{"num_hidden_layers": 13, "hidden_size": 384, "n_experts": 24, "experts_per_token": 2, "d_expert": 160, "d_shared_expert": 0, "hidden_act": "swiglu", "moe_layers": [2, 3, 4, 5, 6, 7, 8, 9, 10, 11, 12], "router_score": "softmax", "normalize_top_k": true, "routed_scale": 1.0, "balance_loss": 0.00758, "balance_bias": false, "router_z_loss": 0.0001, "init_std_router": 0.035, "lr_router": 0.000916, "num_attention_heads": 6, "num_key_value_heads": 6, "head_dim": 64, "vocab_size": 37083, "norm": "rmsnorm", "norm_place": "out", "norm_eps": 1e-05, "positions": "rope", "rope_theta": 23500.0, "rope_fraction": 1.0, "qk_norm": true, "attn_scale": 0.125, "tie_word_embeddings": false, "parallel_block": false, "init": "uniform", "init_std_qkv": 0.0248, "init_std_o": 0.00487, "init_std_up": 0.0248, "init_std_down": 0.00345, "init_out_by_depth": true, "optimizer": "muon_variant", "learning_rate": 0.00187, "lr_mult_o": 1.4, "beta1": 0.95, "lr_head": 0.0102, "max_grad_norm": 2.0, "warmup_steps": 50, "schedule": "wsd", "decay_fraction": 0.859, "decay_shape": "cos", "final_lr_fraction": 0.1, "batch_tokens": [65536, 131072, 196608], "max_seq_len": 1024, "doc_mask": true, "train_tokens": 539800000, "max_steps": 4365, "dataset": "wikipedia_en"}
Below are experts of layer 10 (counted from 0) of a mixture-of-experts language model. Rows are named down (a neuron's output weights, with its number) and show model dimensions 192-287. Each number is 200 + 40 x the weight over its row's rms, rounded and kept within 0 to 999.
Before each expert's rows: a language model's description of what the expert responds to. This comes from a sample of Wikipedia text that the model never trained on.

# expert 3
It responds to: Romance/Slavic name pieces
down0,156,258,207,201,146,138,161,160,282,270,171,144,239,185,245,198,205,173,229,159,186,132,173,294,176,173,252,223,157,227,151,129,157,146,236,299,189,218,229,282,255,261,189,158,209,233,217,140,218,227,188,169,208,223,227,257,187,209,129,285,134,233,245,201,222,165,95,198,190,208,213,207,270,282,274,213,191,167,193,203,204,231,213,219,164,143,170,261,156,259,250,182,182,168,136,144
down1,216,235,255,272,235,158,178,204,161,153,124,146,199,229,191,168,132,167,177,224,274,270,187,168,205,111,193,178,212,160,223,153,197,206,253,229,311,204,188,198,174,169,220,265,245,227,243,213,221,255,129,204,240,189,188,254,218,194,146,207,164,291,197,216,246,278,189,219,122,190,233,208,208,193,186,166,218,167,190,235,198,229,201,290,306,218,181,216,211,218,204,299,185,204,182,193
down2,212,196,165,208,246,169,163,161,314,181,242,212,229,210,198,220,197,238,285,206,256,203,159,186,163,264,130,243,198,173,262,119,176,231,208,216,207,149,171,243,140,143,266,183,210,225,142,221,224,144,210,223,194,215,161,211,248,165,175,163,198,245,159,214,171,195,284,119,231,149,242,109,191,231,214,125,191,237,222,225,282,222,185,165,215,181,252,173,188,146,190,121,222,218,160,196
down3,162,249,113,204,177,163,182,169,131,165,177,249,197,222,218,215,260,202,212,176,183,196,240,213,254,258,325,122,179,186,258,209,210,213,143,191,220,169,175,135,216,201,208,196,222,98,237,260,175,185,164,275,192,168,194,226,181,256,210,228,283,229,175,161,163,209,179,194,209,179,146,223,197,157,216,213,252,171,224,162,177,223,213,200,185,164,188,218,202,216,221,148,199,122,178,208
down4,228,135,174,194,240,158,211,172,142,213,171,204,164,229,229,201,243,260,264,176,103,218,225,167,154,227,193,222,160,269,297,264,196,205,198,219,196,203,163,214,169,195,193,200,209,187,236,199,169,162,141,228,198,177,155,166,198,161,186,148,239,220,243,219,157,231,170,175,192,313,184,199,211,223,233,224,200,226,123,122,257,170,157,289,147,226,191,193,265,229,222,144,256,181,154,140
down5,213,276,163,188,136,188,169,177,170,171,157,126,160,162,189,241,220,218,157,162,244,157,240,209,211,167,186,186,301,180,179,204,181,227,265,189,215,243,166,274,230,242,186,199,174,167,196,178,187,137,188,200,161,201,186,239,202,211,244,206,145,115,238,167,201,215,209,256,211,282,165,192,291,127,178,175,159,153,237,158,141,204,272,151,204,236,166,234,192,232,117,217,181,213,153,211
down6,239,221,181,238,233,187,191,201,216,305,170,214,227,197,156,207,150,172,177,190,162,220,225,250,168,119,193,227,142,152,178,257,224,270,237,191,255,212,171,226,155,187,224,164,189,240,208,166,175,266,192,220,218,217,167,206,221,241,232,272,286,159,252,202,215,194,257,204,113,162,232,174,269,192,227,155,239,146,220,252,121,273,267,200,239,187,241,178,217,117,183,233,201,217,146,187
down7,171,144,168,253,264,120,207,192,199,176,181,192,170,242,256,159,222,239,185,250,173,161,214,240,230,164,238,236,240,231,255,174,189,224,287,307,180,187,146,219,228,130,185,89,226,113,208,161,198,222,204,159,260,186,241,212,230,146,234,188,178,232,221,236,209,202,226,174,183,210,217,212,248,229,202,175,243,156,191,174,264,253,186,194,249,204,202,205,264,241,188,230,145,144,274,193
down8,162,158,222,220,215,179,243,163,211,154,294,146,204,192,235,179,225,220,199,246,164,102,227,267,261,211,185,255,139,164,221,260,218,242,168,202,186,127,254,180,244,278,209,228,185,209,258,236,190,180,188,215,221,195,220,251,200,171,202,230,212,225,207,191,226,277,193,177,202,184,220,219,204,221,206,157,194,224,233,163,288,147,220,266,199,184,312,240,221,202,151,148,216,269,224,134
down9,198,164,255,170,243,137,193,203,146,214,190,185,150,222,189,231,251,251,178,183,175,132,185,286,192,182,210,238,249,233,210,135,213,213,165,284,194,197,283,144,149,240,253,219,207,193,237,221,212,191,216,244,158,137,229,170,185,105,182,253,212,168,196,209,145,234,234,174,216,272,198,210,220,165,255,155,244,191,254,206,241,243,162,166,203,188,139,211,243,231,183,162,213,195,239,153
down10,146,220,219,213,176,222,181,147,173,180,250,167,209,192,181,156,332,160,151,208,259,206,274,163,202,180,170,179,261,218,251,234,137,189,187,192,193,228,154,181,204,235,183,251,100,216,160,196,182,205,267,223,165,176,187,203,225,197,268,230,166,159,191,195,228,191,217,226,283,178,220,147,262,214,253,180,185,265,238,298,260,247,178,211,209,214,187,212,195,183,223,210,260,190,120,208
down11,156,158,241,226,255,182,253,200,215,184,184,243,207,200,200,203,284,195,208,207,191,140,218,256,280,186,204,250,187,147,256,188,203,145,139,210,222,193,183,212,192,236,200,234,183,101,191,196,164,66,251,180,194,256,250,162,182,281,225,182,170,202,194,282,244,160,140,215,242,251,213,210,213,241,318,171,115,161,216,191,218,159,160,237,204,283,187,224,290,177,132,223,169,183,230,163
down12,195,242,143,131,208,210,168,254,236,264,158,171,202,165,133,155,201,203,75,214,200,151,200,173,148,230,165,184,207,201,179,198,210,156,183,218,180,199,232,211,146,215,178,217,213,165,204,197,195,147,163,186,149,153,179,188,188,261,193,200,189,198,216,149,132,254,126,223,224,227,265,238,215,119,188,209,164,121,205,242,228,225,204,213,177,227,247,191,227,197,234,210,190,224,176,179
down13,199,227,200,297,297,178,203,202,174,195,161,226,186,208,282,144,181,185,190,149,120,198,228,251,204,205,193,145,188,178,274,186,215,266,188,188,233,154,173,275,208,182,173,210,353,242,146,129,214,219,216,186,207,172,182,282,87,203,178,246,191,217,189,274,151,249,150,194,193,155,166,226,186,234,218,294,206,236,222,252,214,208,245,179,207,151,245,140,236,156,190,201,209,155,163,227
down14,133,191,207,220,226,170,142,255,198,173,186,131,229,215,200,255,186,132,101,226,145,150,154,288,158,172,194,166,191,198,128,170,221,174,164,230,183,162,157,176,164,215,169,179,226,161,206,232,165,158,169,210,222,200,235,138,195,236,229,208,182,257,229,177,205,176,146,220,236,228,223,217,135,196,224,202,175,141,130,236,127,117,206,179,285,191,204,170,192,111,159,161,235,242,218,239
down15,205,204,193,219,158,268,149,257,150,189,176,174,168,267,245,232,178,185,112,238,166,209,173,68,201,268,293,195,207,146,180,168,223,207,197,242,117,147,149,276,195,159,230,154,222,236,220,204,184,222,253,144,170,192,183,172,243,136,211,175,140,278,204,223,244,233,174,314,265,168,255,130,190,213,243,213,193,239,204,184,228,162,77,138,176,164,196,197,219,161,147,245,277,223,178,223
down16,184,233,202,192,202,216,244,161,184,174,236,185,230,301,139,231,210,208,152,212,196,183,224,291,170,218,178,208,146,196,192,225,203,194,95,220,213,218,261,192,227,206,160,201,153,212,170,186,174,187,234,177,178,206,127,173,200,149,239,198,139,170,195,189,208,200,187,256,181,246,204,159,203,168,113,208,188,186,157,253,174,235,153,191,163,329,168,155,99,202,267,177,221,146,234,204
down17,196,128,254,233,203,216,160,257,223,196,171,174,260,220,227,157,71,210,231,161,133,208,171,181,232,215,133,282,216,202,245,225,215,197,170,148,200,150,216,201,179,188,222,214,191,199,187,135,195,231,258,257,268,206,183,165,134,172,168,152,143,155,182,217,166,259,165,186,188,232,194,170,196,208,206,194,288,226,151,208,312,186,231,232,220,239,142,157,131,121,283,268,193,224,271,128
down18,252,142,188,182,207,213,258,256,166,169,269,252,178,142,236,242,283,219,195,214,231,233,147,268,154,220,134,176,203,196,182,203,211,163,244,175,232,191,228,276,200,254,225,133,165,245,240,252,185,224,242,160,230,184,180,205,174,173,183,176,132,185,146,269,220,181,163,260,265,132,105,254,189,197,186,169,166,213,150,227,158,181,228,208,165,211,179,218,229,156,237,189,239,181,230,151
down19,275,224,175,196,196,251,190,184,217,217,279,150,184,227,308,233,228,220,227,161,236,192,204,253,209,216,193,194,188,178,180,201,207,224,220,224,269,208,257,200,232,235,198,219,194,173,213,164,165,236,171,160,210,224,217,178,155,132,256,235,125,301,84,164,170,216,192,197,190,214,177,269,174,189,243,188,248,148,200,167,257,141,217,230,182,223,267,245,228,209,140,224,234,197,186,230
down20,221,259,218,176,142,193,167,214,165,237,196,221,191,266,199,228,164,175,183,168,191,168,193,193,182,206,235,202,168,220,181,244,221,127,196,230,222,228,175,197,212,196,221,224,185,244,244,182,198,259,212,218,225,158,163,171,240,212,167,136,136,240,130,223,238,184,202,209,236,257,221,205,222,246,199,189,197,204,244,188,131,186,210,174,54,88,196,240,227,248,210,153,169,258,149,142
down21,189,198,167,206,187,162,174,220,172,169,277,205,223,270,259,134,284,247,172,209,200,213,108,210,247,138,170,308,254,265,261,202,135,152,247,252,193,222,236,218,243,241,220,176,154,234,265,243,253,259,150,93,245,235,184,200,149,190,190,156,200,262,202,225,218,216,224,142,249,196,196,248,176,199,199,169,198,177,249,265,180,159,244,160,213,218,192,193,128,177,210,205,219,222,180,101
down22,228,147,245,92,233,247,221,261,266,152,224,268,210,198,230,209,132,166,220,148,164,88,211,137,168,161,267,182,167,248,156,226,158,239,211,196,183,213,171,166,228,235,203,158,171,189,180,142,184,251,278,148,183,256,182,220,188,186,170,183,233,161,177,154,175,198,136,255,164,171,233,182,163,208,184,152,231,267,273,148,181,185,164,232,282,191,154,188,187,141,191,168,222,201,257,145
down23,145,96,275,178,249,231,187,121,202,219,175,194,203,229,219,232,168,134,182,165,149,187,217,229,182,177,190,215,171,225,242,178,166,171,171,220,191,182,217,200,178,212,260,295,228,191,192,200,170,204,202,207,133,163,101,169,196,200,195,127,195,192,176,206,186,192,180,203,235,186,195,200,181,252,242,179,232,210,203,155,217,178,231,226,210,226,133,215,200,108,119,177,244,181,166,170
down24,188,178,193,173,321,198,171,161,173,133,251,202,129,159,184,222,238,189,176,211,230,295,160,209,124,164,171,206,225,201,226,189,246,261,97,216,229,189,251,252,237,92,113,180,282,269,210,158,188,263,238,168,123,221,196,228,256,159,221,194,273,165,245,223,202,227,191,204,184,229,262,279,160,186,142,184,197,248,190,218,203,242,231,133,175,241,233,136,235,219,198,164,212,193,273,215
down25,235,166,178,119,86,199,163,188,191,186,169,187,143,210,224,238,188,199,236,128,188,188,233,217,148,200,223,183,208,259,165,155,121,234,170,256,296,172,283,180,249,198,162,245,196,178,213,224,134,231,95,199,183,200,168,172,234,216,150,237,257,177,191,197,165,241,235,199,250,177,175,187,209,232,166,228,194,148,210,208,209,193,252,179,162,102,244,252,216,107,223,188,194,123,156,268
down26,216,191,154,201,174,272,172,172,230,210,191,237,74,242,291,167,151,221,137,161,180,282,203,131,269,246,82,142,225,165,148,165,182,219,197,159,234,180,168,313,267,159,120,189,172,190,327,220,214,220,212,219,205,173,264,134,190,199,208,181,191,218,199,123,143,219,171,205,211,164,214,188,181,184,198,110,209,192,195,221,199,236,219,193,214,193,194,160,212,214,220,239,238,194,226,112
down27,172,181,266,174,161,162,210,157,243,199,223,246,157,169,184,224,167,159,185,47,231,202,239,138,188,176,180,198,161,132,188,229,195,202,244,200,180,223,229,191,148,217,216,147,194,243,260,294,180,200,187,204,191,179,170,268,175,238,246,273,181,166,191,131,199,186,172,254,204,222,285,223,237,233,230,227,179,272,167,220,204,138,160,210,159,182,205,165,246,206,182,150,214,147,247,164
down28,182,219,172,214,250,188,251,161,186,154,259,159,196,153,171,240,234,226,223,171,240,228,253,221,165,275,110,220,261,198,184,153,263,226,227,196,168,191,235,201,199,162,226,177,170,212,239,140,260,208,257,148,200,227,185,198,189,228,249,139,197,255,238,251,190,204,168,186,188,157,228,261,114,170,218,194,213,200,190,253,213,184,226,72,206,213,163,287,185,128,230,230,234,214,141,206
down29,258,163,219,217,194,196,185,258,195,199,233,182,173,268,204,163,164,169,243,148,182,211,189,243,115,205,241,211,214,179,157,201,163,109,284,268,220,153,181,156,174,259,163,194,185,327,281,198,209,163,214,184,207,177,196,158,257,130,205,203,253,222,184,153,268,230,171,230,156,294,236,161,168,202,171,248,261,190,190,193,185,249,163,242,248,184,194,213,181,206,223,224,293,151,228,208
down30,278,236,165,240,211,240,163,199,185,186,157,194,159,193,178,245,176,215,163,240,194,216,88,159,144,270,277,252,214,240,159,181,291,205,219,146,151,204,173,150,202,201,203,102,287,177,205,170,254,134,139,160,209,209,227,254,236,223,168,182,118,188,172,195,212,252,218,172,204,165,199,227,141,261,237,157,240,193,222,249,212,149,250,176,206,183,172,144,206,239,191,158,195,156,158,162
down31,236,178,155,243,154,221,167,191,190,119,194,196,231,169,146,220,164,123,173,182,220,186,227,201,244,241,232,187,220,129,175,187,253,220,187,188,232,185,228,227,197,294,221,219,167,217,222,260,229,164,211,230,227,278,184,208,196,249,234,172,174,182,259,177,195,176,221,158,211,233,252,233,177,213,186,206,135,189,208,256,164,241,221,187,216,247,191,129,251,226,149,129,164,68,231,300